python train.py --num_hidden_layers=12 --hidden_size=256 --n_experts=80 --experts_per_token=4 --d_expert=160 --d_shared_expert=0 --hidden_act="squared_relu" --moe_layers=[1, 3, 5, 7, 9, 11] --router_score="sigmoid" --normalize_top_k=true --routed_scale=1.0 --balance_loss=0.0018 --balance_bias=true --n_groups=8 --groups_per_token=4 --init_std_router=0.0209 --lr_router=0.000582 --vocab_size=32768 --norm="layernorm" --norm_eps=1e-05 --tie_word_embeddings=false --optimizer="soap_variant" --learning_rate=0.00411 --beta1=0.95 --beta2=0.99 --max_grad_norm=1.0 --batch_tokens=[32768, 65536, 131072] --max_seq_len=384 --train_tokens=313500000 --max_steps=4536 --dataset="wikipedia_en"
Below are experts of layer 9 (counted from 0) of a mixture-of-experts language model. Rows are named router (the router's row for the expert) and show model dimensions 0-255. Each number is 200 + 40 x the weight over its row's rms, rounded and kept within 0 to 999.
After each expert's rows: "comes before" lists some tokens at least twice as common just after its tokens as in all text; "gets" lists some tokens that make up at least twice as much of what it gets as of all text. This comes from a sample of Wikipedia text that the model never trained on. Tokens count by the router's weight.

# expert 12
router,171,209,182,204,157,230,204,202,215,156,166,150,164,150,187,207,174,193,175,184,175,128,173,163,196,288,218,177,233,184,187,263,271,217,227,202,120,241,228,219,185,213,224,190,240,166,246,265,320,249,227,176,266,254,90,207,176,194,136,172,240,175,204,228,138,142,240,215,245,213,132,250,151,240,182,189,164,227,195,243,239,221,175,290,151,170,198,165,187,239,220,201,112,240,178,164,214,224,180,129,218,166,173,203,208,221,198,193,174,213,182,190,183,211,192,174,199,203,265,203,220,186,183,227,189,227,258,193,200,80,182,227,210,199,279,261,60,186,186,213,248,145,238,217,204,257,162,199,164,170,201,179,234,175,250,167,190,197,162,136,121,259,274,111,207,204,247,168,154,156,165,232,158,238,178,212,234,280,184,254,202,192,296,230,168,127,99,234,208,173,191,179,196,175,166,187,199,221,272,195,194,238,155,215,133,249,177,150,223,188,215,146,171,135,184,204,197,190,197,223,185,267,180,161,217,181,160,206,198,165,211,165,222,212,210,227,256,180,188,221,238,216,177,185,142,211,213,267,160,212,129,227,190,256,175,281
comes before: "| ", "-", "|", "The", "- ", "==="
gets: "\n", "\n\n", "===", "====", "==", ")."

# expert 79
router,232,222,184,149,201,148,259,47,326,197,173,238,205,171,165,170,168,159,188,224,149,165,145,145,187,280,200,257,280,210,217,219,173,202,307,271,172,162,154,201,171,173,247,208,258,186,221,245,291,261,274,179,172,186,133,169,165,197,228,199,195,133,151,183,211,158,192,228,153,195,207,199,228,187,192,202,184,209,239,193,219,179,174,191,119,99,200,235,230,189,271,192,210,207,203,235,181,221,164,203,205,181,146,248,173,196,183,181,171,194,196,231,204,168,168,170,213,236,251,237,251,247,103,234,164,239,223,245,187,233,214,146,177,171,260,155,205,165,195,181,207,173,241,195,119,236,208,240,189,154,258,218,226,202,180,142,187,185,227,179,165,127,302,179,148,216,208,233,223,185,192,235,193,253,290,174,249,251,181,229,170,156,270,210,164,190,212,293,173,147,181,232,128,184,228,185,192,200,247,172,227,204,185,196,168,162,146,192,193,239,206,155,250,177,152,207,180,158,119,195,210,200,229,200,216,204,184,185,163,294,239,239,83,222,202,245,187,222,162,188,182,193,196,226,165,220,193,220,192,184,201,155,197,299,213,209
comes before: "2", "1", "019", "016", "017", "015"
gets: "2", "1", "–", "| ", ", ", "- "

# expert 24
router,224,224,214,141,220,151,271,132,275,167,223,217,202,168,166,144,203,176,236,185,183,187,152,86,194,279,228,225,215,216,176,209,238,234,257,269,211,211,163,247,140,241,250,222,253,209,254,230,242,252,251,145,178,186,106,203,183,223,156,117,171,169,139,289,193,103,189,196,166,186,228,154,201,187,264,204,193,152,171,162,230,239,216,156,99,166,167,187,237,199,224,259,223,246,280,245,184,199,196,220,225,211,162,181,181,173,152,215,147,164,167,269,173,182,172,179,188,265,223,212,185,190,174,231,213,268,235,160,193,164,184,139,111,208,248,178,175,115,199,237,245,242,240,248,203,213,192,197,175,189,193,241,246,161,233,214,181,137,186,164,147,184,273,116,178,216,177,166,225,140,185,225,141,258,270,145,255,273,201,216,268,224,285,179,189,172,168,242,192,246,192,197,140,210,205,201,143,243,287,140,164,233,232,237,166,181,198,205,139,179,219,190,210,188,137,249,236,146,176,196,192,188,254,207,150,198,168,210,205,235,183,228,155,206,203,240,178,216,186,185,170,153,178,160,207,173,282,268,233,229,233,164,176,222,211,203
comes before: "1", "2", "990", "010", "006", "980"
gets: "1", "2", ", ", " in ", "–", " In "

# expert 30
router,170,214,182,242,168,212,211,149,229,206,188,236,187,183,163,234,216,257,243,230,160,200,179,154,296,289,221,187,190,209,173,233,192,200,230,234,103,217,239,160,231,191,213,203,207,155,219,244,242,253,223,191,272,266,120,187,185,138,158,191,228,155,212,211,200,109,200,197,282,183,186,234,175,201,140,230,132,168,203,193,227,218,204,241,199,186,174,234,155,266,218,250,153,196,192,141,242,195,144,126,219,205,167,189,182,187,134,169,168,209,157,133,204,198,183,212,190,236,298,165,222,138,205,194,140,249,196,206,234,127,225,202,221,180,209,244,164,136,222,243,249,142,299,191,209,263,166,223,214,200,190,140,274,196,269,241,172,140,191,166,143,217,268,124,174,116,227,213,125,115,251,186,178,257,195,186,257,250,202,185,211,190,325,204,186,137,113,212,194,167,175,186,112,205,237,185,162,252,257,176,177,277,173,227,157,227,197,203,201,164,178,181,191,106,205,187,192,133,189,216,113,211,169,225,226,154,171,224,226,170,265,167,154,232,214,192,196,226,221,158,198,215,188,180,167,201,207,249,223,181,168,168,183,176,231,151
comes before: "| ", "|", "-", "- ", "The", "|  |"
gets: "\n", "\n\n", ":", "-", "|", " |"

# expert 49
router,170,161,118,213,204,148,194,204,271,198,115,200,185,202,175,166,173,192,197,236,140,181,172,153,221,218,183,216,192,353,212,226,261,204,243,228,134,198,218,196,205,306,196,156,139,172,177,217,219,219,208,150,214,155,134,202,148,149,175,180,206,145,122,222,225,137,214,208,171,184,216,243,289,238,188,207,263,209,199,149,217,218,179,196,120,212,138,200,187,243,210,245,144,173,250,186,189,186,179,144,178,208,137,276,194,213,206,184,236,153,126,180,179,172,238,180,293,202,221,185,216,225,236,164,230,255,178,168,146,202,218,214,247,228,204,213,185,174,247,128,245,172,202,179,274,246,211,194,206,161,191,133,246,224,180,191,193,207,184,151,152,204,308,157,162,224,198,127,175,182,234,193,166,204,240,155,189,226,168,301,275,85,172,229,139,210,176,213,171,169,208,235,186,229,251,144,266,247,258,168,213,202,233,223,197,294,205,201,142,131,180,159,176,159,176,191,263,153,182,183,260,239,219,228,235,169,200,265,234,256,252,196,187,249,218,193,213,236,190,247,198,140,238,216,140,259,206,224,225,217,208,195,168,241,188,242
comes before: "\n\n", " The", "\n", " He", " In ", " This"
gets: ".", ").", "s.", ";", "\".", ","

# expert 78
router,203,187,138,284,186,185,251,175,229,228,212,177,226,223,252,173,202,270,191,214,145,179,156,142,261,224,250,220,233,310,207,188,198,202,167,155,125,228,195,193,200,267,190,180,200,167,212,189,211,207,258,164,180,196,5,143,194,183,156,225,168,160,210,279,169,159,256,229,265,267,216,179,161,209,191,193,215,217,152,205,216,197,215,225,108,123,176,218,178,249,172,233,153,223,187,200,234,184,149,153,181,172,160,240,220,170,171,166,249,161,128,253,213,176,160,222,204,246,223,209,231,249,256,216,118,226,225,183,179,178,233,203,234,234,221,213,188,229,129,171,265,216,196,260,211,273,182,136,187,172,206,206,193,217,240,234,194,220,227,186,149,190,203,206,153,215,224,189,189,207,203,171,166,289,235,236,218,321,183,246,164,161,148,193,155,127,225,175,142,217,122,184,175,274,264,158,262,257,196,157,200,211,169,200,152,196,281,146,203,179,170,150,213,172,183,226,179,169,153,188,142,234,210,158,254,177,195,295,193,268,254,189,183,221,244,186,174,234,198,212,204,238,229,126,190,208,199,207,227,199,230,186,246,241,224,266
comes before: "\n", " ", " N", " (age ", " F", " R"
gets: " |", " |  |", ")", " –", ") |", ";"

# expert 63
router,179,204,145,249,173,217,267,166,300,153,153,209,226,203,152,215,225,220,242,245,144,113,102,245,274,270,215,178,197,203,205,260,227,185,199,177,177,173,251,186,246,228,258,195,202,184,226,263,231,252,195,210,244,212,117,209,231,201,105,243,246,154,260,229,165,144,231,201,235,218,143,210,162,186,175,148,174,222,272,204,256,172,144,229,194,140,186,190,153,259,176,250,159,231,208,130,249,213,197,192,260,164,211,209,189,149,236,192,121,188,191,230,199,248,215,129,149,213,233,213,257,161,182,261,207,203,224,177,186,211,211,214,157,191,226,265,108,168,223,207,218,131,229,214,195,251,191,173,232,200,247,96,219,231,235,179,175,138,150,167,127,255,254,170,187,215,194,181,124,132,160,158,154,288,197,210,214,244,178,219,184,169,223,248,161,199,113,188,229,183,199,204,179,183,179,233,250,241,161,165,193,267,185,216,185,225,205,132,244,136,208,149,189,145,138,198,207,214,199,121,171,241,216,185,210,183,196,153,256,166,213,173,85,169,242,222,207,215,161,200,208,186,197,201,159,287,188,268,204,234,180,240,206,215,190,241
comes before: "| ", "|", "- ", "-", "\n", "|  |"
gets: "\n", " |", "| ", "\n\n", "|", "-"

# expert 66
router,238,146,150,216,224,214,224,182,256,273,223,243,227,178,166,219,187,155,222,213,144,165,176,159,193,260,204,141,184,226,206,235,255,271,125,179,179,246,116,183,213,236,224,188,147,191,278,189,298,226,177,193,182,174,145,178,226,220,203,155,176,166,208,200,167,153,233,251,122,173,188,282,146,188,184,181,184,229,233,179,179,226,192,277,216,187,167,229,221,200,208,272,196,196,164,154,223,227,185,131,175,218,162,201,190,183,227,194,210,122,96,225,194,206,220,193,223,184,283,213,203,265,231,211,245,294,201,252,192,173,138,84,230,202,201,257,82,225,203,216,233,161,260,206,177,203,156,145,175,155,244,177,177,159,231,171,202,161,166,176,143,218,250,219,225,190,152,186,201,209,207,229,151,176,242,167,239,288,183,280,185,160,268,201,177,216,111,248,208,211,154,195,160,189,254,209,168,272,258,144,166,170,205,239,270,200,205,105,193,222,165,160,187,212,179,229,265,157,159,238,194,211,181,253,179,165,178,199,156,139,212,163,159,210,192,228,278,224,279,193,186,175,207,212,193,236,197,281,163,261,198,228,245,229,234,253
comes before: " | ", ".", "; ", " |", ",", "% | "
gets: "0", "'", "3", "5", "4", "6"

# expert 20
router,200,216,221,222,230,184,220,103,246,216,231,183,246,170,180,180,171,205,235,224,198,205,128,184,180,294,307,207,271,210,170,196,187,232,213,231,195,174,136,175,228,267,180,145,227,190,219,172,236,266,213,187,182,216,90,239,228,128,194,180,159,146,208,205,150,203,234,255,216,222,200,151,188,153,231,290,214,234,158,181,234,189,172,211,162,209,152,120,144,263,173,192,218,227,203,191,217,177,154,166,213,149,206,182,155,182,155,168,274,218,144,220,220,155,233,219,184,223,228,161,258,157,122,180,187,91,248,148,146,192,160,240,152,212,158,267,188,160,139,169,246,202,219,201,205,175,245,150,140,221,227,182,179,227,210,215,198,189,180,189,173,210,200,132,179,214,211,157,180,230,176,227,195,283,219,178,180,256,165,280,284,208,311,234,182,146,209,181,175,238,255,150,212,284,201,214,149,276,190,183,201,248,215,248,244,189,158,258,116,163,122,173,291,168,184,241,249,171,208,242,203,241,144,237,181,123,209,232,253,187,219,281,213,239,204,167,228,236,191,178,200,229,200,215,185,206,280,197,245,245,189,203,187,243,176,184
comes before: "1", "0", "2", "3", "4", "5"
gets: " | ", "–", "; ", ": ", " ", ") | "

# expert 9
router,174,192,192,214,185,191,208,155,271,183,209,249,200,234,177,162,217,178,247,257,211,197,130,141,183,293,185,218,206,196,210,212,212,239,245,204,190,169,130,207,245,158,231,190,219,194,213,232,292,207,222,197,189,226,48,203,204,180,175,195,147,112,230,184,216,173,257,281,196,207,201,259,177,144,128,191,150,236,149,156,266,202,172,239,168,197,139,129,141,250,163,179,189,177,198,193,212,277,144,224,202,130,216,212,201,237,205,147,211,223,218,180,253,193,263,120,177,216,200,207,220,185,168,237,180,129,237,147,133,239,154,215,195,226,209,208,168,177,167,191,213,207,223,235,153,200,199,146,183,189,239,185,274,187,187,157,135,197,146,236,232,209,169,166,212,239,188,141,165,119,192,226,220,285,151,121,180,239,162,233,265,198,308,206,129,183,158,153,179,163,261,163,218,240,196,150,174,243,148,188,220,188,196,144,259,186,222,255,112,160,206,172,190,203,174,217,199,198,194,173,210,268,206,177,237,209,208,211,250,183,213,226,229,330,194,197,234,258,214,250,176,160,238,215,194,229,290,213,164,214,217,260,267,269,167,230
comes before: "2", "1", "0", "3", "4", "5"
gets: " | ", "| ", "; ", "–", " ", " ("

# expert 26
router,211,173,169,210,252,149,211,109,246,191,152,175,156,227,249,196,231,224,225,204,165,134,179,135,204,279,205,166,202,270,164,180,291,221,260,202,172,211,234,264,229,199,160,122,216,217,173,233,171,293,241,154,235,166,65,243,168,192,173,207,180,171,175,247,134,157,259,160,190,174,158,228,276,254,249,216,249,223,200,205,180,213,181,219,200,221,174,185,214,202,203,191,168,251,276,255,186,244,223,117,129,168,180,217,150,209,204,152,214,150,141,236,195,164,257,223,242,169,246,189,179,236,160,169,213,260,209,114,212,185,190,218,191,193,232,255,134,121,237,174,245,138,226,183,146,224,225,183,151,127,263,198,209,130,162,197,154,132,216,179,143,196,240,233,251,196,218,189,165,177,164,286,195,207,219,218,191,247,122,284,287,187,181,259,115,148,183,170,211,213,205,140,152,168,209,175,251,223,260,203,184,206,280,202,183,200,194,163,214,162,225,151,213,172,169,208,194,209,159,266,214,240,236,191,252,200,167,143,187,195,250,128,188,288,145,202,208,215,197,179,209,209,242,166,155,208,164,212,185,195,230,215,195,226,208,181
comes before: "\n\n", "\n", " The", "=", " He", " In "
gets: ".", "\n\n", ")", "==", "===", "\n"

# expert 52
router,127,210,144,128,243,146,230,187,244,229,156,193,186,184,179,185,230,171,209,226,172,99,196,189,194,245,214,210,233,296,185,248,201,267,181,267,196,207,97,221,156,279,153,205,198,177,223,215,329,267,270,241,218,168,160,165,126,154,213,239,233,202,215,183,137,173,234,272,132,202,190,164,158,216,253,187,173,169,218,136,253,184,176,219,191,184,231,237,242,255,249,169,165,208,230,142,219,215,104,222,215,202,153,200,154,257,183,150,130,189,151,234,242,199,189,245,201,200,231,186,192,248,139,226,126,220,149,171,180,179,231,135,225,187,193,167,207,225,215,231,259,202,223,230,177,187,229,177,181,199,242,211,224,222,143,229,183,179,262,166,140,149,295,155,110,201,176,209,193,182,177,222,180,217,276,226,206,267,225,182,219,191,259,196,202,208,171,251,217,181,140,180,174,241,204,160,164,235,166,173,191,199,158,247,134,187,195,168,174,216,204,212,197,139,136,269,204,218,147,163,242,200,249,175,223,171,199,181,289,223,231,136,175,278,199,218,286,166,193,190,164,208,178,155,177,253,250,217,167,191,191,236,250,294,234,247
comes before: ".", "–", " | ", ",", ":", ", "
gets: "1", "2", "3", "4", "5", "6"

# expert 32
router,212,225,210,196,210,200,203,121,150,160,213,206,169,183,166,209,180,182,234,233,165,214,157,116,189,265,277,180,255,157,136,223,207,256,257,201,166,216,90,253,204,213,212,233,200,183,276,251,245,218,301,218,195,173,116,189,93,102,132,172,204,179,206,238,153,196,216,208,204,194,130,219,193,219,255,215,220,213,183,222,288,206,232,222,177,214,124,219,157,246,148,197,184,200,203,191,174,229,162,159,143,201,172,212,165,174,201,228,222,174,160,216,210,181,192,216,167,211,197,203,236,228,167,201,143,123,272,204,218,194,171,179,104,224,213,240,156,180,200,217,181,195,271,225,253,224,185,184,153,190,239,164,261,242,282,164,193,163,149,209,176,179,154,124,165,201,232,195,167,215,125,256,125,302,218,150,259,215,237,256,257,195,313,199,169,217,183,251,153,192,209,170,202,215,223,130,188,226,189,203,206,213,199,187,262,267,196,170,138,216,207,192,236,202,181,241,268,184,160,261,189,207,196,214,241,194,171,249,224,206,212,288,260,241,218,209,191,238,214,157,238,164,169,133,198,186,279,276,210,258,233,147,209,141,177,234
comes before: "1", "2", "3", "4", "5", "0"
gets: " (", ", ", " ", " in ", "-", "–"

# expert 61
router,142,225,168,188,202,182,237,148,208,126,221,249,194,143,180,185,187,204,199,208,167,216,174,113,181,259,224,201,274,211,173,183,176,261,270,183,216,206,133,190,134,215,197,223,192,186,278,178,298,240,275,169,200,210,112,200,165,121,167,190,236,184,176,255,176,190,255,248,156,168,129,181,220,183,176,193,232,185,175,210,274,181,185,211,194,213,134,174,210,189,183,274,154,177,183,212,238,258,175,152,147,185,202,226,159,185,167,211,242,215,163,188,202,185,202,249,173,203,197,209,225,205,191,173,118,141,284,183,213,127,149,171,141,240,223,272,157,150,201,194,205,129,273,220,175,202,194,189,144,172,202,176,229,201,242,156,205,213,151,238,141,209,242,118,189,223,248,192,174,184,138,277,118,244,216,215,241,199,178,302,229,162,308,232,172,209,147,184,178,190,164,167,246,204,218,110,201,224,281,162,171,272,229,210,259,286,225,202,127,204,214,181,239,157,178,218,219,192,125,226,227,182,246,161,250,188,182,215,177,165,199,251,247,271,196,186,230,224,211,133,186,212,181,131,233,226,211,273,200,246,228,198,279,157,182,201
comes before: "2", "1", "3", "4", "5", "6"
gets: " ", " (", ", ", " in ", " \"", " | "

# expert 46
router,167,194,184,142,241,238,181,176,241,209,109,167,221,178,179,211,249,172,201,225,160,172,148,201,164,205,197,224,247,230,170,193,217,245,267,188,149,217,171,210,197,248,184,156,173,206,217,164,243,170,206,200,173,218,125,154,156,150,136,123,245,168,176,196,96,164,338,250,228,236,184,294,256,247,252,189,205,234,186,207,246,219,201,224,167,175,180,155,178,182,212,214,149,205,198,177,251,241,196,140,131,241,129,283,199,146,121,139,211,151,156,224,213,220,243,183,206,196,255,179,201,199,249,177,224,238,217,159,146,189,192,235,200,161,179,287,151,208,218,188,284,179,200,255,194,265,222,222,183,179,208,178,274,251,193,186,142,142,174,207,181,209,197,190,144,205,219,182,170,165,160,220,175,305,212,198,216,232,187,235,254,205,226,273,181,223,113,178,155,244,184,176,166,181,273,137,208,284,257,147,171,211,218,159,214,264,169,193,223,177,202,166,165,178,151,189,194,186,173,206,273,255,247,170,197,183,152,200,234,214,255,177,228,266,189,221,248,189,189,164,148,180,200,211,135,308,243,241,195,203,215,207,189,270,290,254
comes before: "\n\n", " The", "The", "\\", "$", "=="
gets: "\n\n", ".", "\n", "s.", ").", "\\"

# expert 65
router,230,214,151,269,181,172,250,158,262,250,117,225,184,209,181,196,175,264,222,254,171,187,185,144,294,230,211,169,177,328,187,202,197,250,193,213,146,233,195,241,210,267,228,222,196,190,221,205,197,191,259,178,218,215,36,205,181,164,160,167,203,176,214,206,194,128,278,193,320,222,231,166,245,199,128,182,199,250,199,160,222,211,200,251,169,231,164,168,147,223,185,236,163,176,197,175,252,180,135,165,207,172,190,183,192,159,212,181,232,139,175,231,279,161,191,225,173,238,191,186,204,195,239,246,154,256,214,112,182,210,277,190,184,218,206,263,189,201,213,153,252,168,209,259,234,283,246,192,184,183,233,196,255,148,231,205,164,167,266,199,166,166,263,190,168,163,168,177,137,159,224,135,176,247,189,172,237,266,200,234,198,188,239,248,152,207,221,190,175,212,141,187,142,186,257,135,246,279,158,194,166,198,107,266,170,189,239,174,207,205,180,161,233,169,146,229,227,184,172,223,137,220,208,260,261,183,156,246,174,283,205,153,140,187,282,226,175,246,198,191,241,186,232,145,211,189,179,178,211,184,230,235,189,190,162,198
comes before: "\n", "\n\n", " ·", " MP", " Mount", " ISR"
gets: " |", "|", "-", ";", ") |", ":"

# expert 28
router,176,117,139,173,217,212,226,207,224,236,177,180,215,214,147,203,236,216,216,198,182,136,175,213,180,297,247,136,220,221,210,229,185,336,175,201,224,201,42,186,196,208,192,191,179,127,235,207,380,174,194,226,256,194,108,153,231,166,206,225,235,183,231,170,177,194,238,239,116,222,210,219,186,170,249,220,221,206,235,173,239,153,202,219,184,202,194,221,186,206,232,220,187,225,214,142,260,206,144,181,238,187,165,210,227,194,184,171,170,213,175,252,209,189,187,181,263,188,266,196,196,198,202,259,192,242,166,199,166,219,205,78,288,157,239,210,170,212,229,206,243,145,248,230,255,152,222,215,188,217,240,190,166,159,227,226,212,184,201,174,165,211,287,279,200,204,170,193,136,136,222,250,183,195,221,166,188,261,208,251,172,183,322,242,229,201,197,249,245,174,111,171,181,236,218,207,161,205,230,157,166,153,198,257,211,182,229,164,191,196,184,204,213,193,166,223,190,180,129,186,183,238,251,219,189,178,126,198,177,177,207,122,148,187,189,214,227,226,201,213,191,168,190,158,120,253,180,272,147,228,177,229,200,294,194,241
comes before: " | ", ".", " |", "; ", ",", "–"
gets: "0", "3", "1", "5", "4", "6"

# expert 68
router,197,184,204,216,228,128,238,148,287,152,215,207,190,150,191,191,152,183,191,180,172,184,189,190,192,292,262,190,185,255,152,232,225,271,276,167,200,210,136,178,228,209,227,200,214,221,241,184,245,274,220,187,226,196,135,259,224,236,161,171,210,158,238,214,222,149,211,178,147,254,217,156,161,167,260,236,187,187,140,187,233,189,236,192,128,222,127,161,210,213,157,254,214,226,210,183,184,194,170,208,230,155,215,203,132,173,185,168,234,134,125,253,153,173,182,246,179,280,221,189,222,212,212,178,168,159,278,148,151,217,161,216,138,208,202,249,160,147,183,227,222,220,150,198,116,164,220,190,169,147,222,241,193,109,194,214,134,142,185,213,166,236,204,90,204,180,249,196,171,183,187,229,134,302,257,118,210,261,173,217,304,191,297,249,144,105,133,181,237,241,204,150,213,187,172,169,200,252,205,178,207,229,195,268,226,228,186,202,155,183,176,216,224,162,157,210,170,190,184,201,268,199,182,170,215,62,194,203,216,241,255,291,220,222,167,201,177,252,188,183,180,151,177,225,173,202,256,212,225,195,193,178,197,201,166,166
comes before: "1", "2", "25", "18", "20", "30"
gets: " | ", "–", "| ", " ", ".", "; "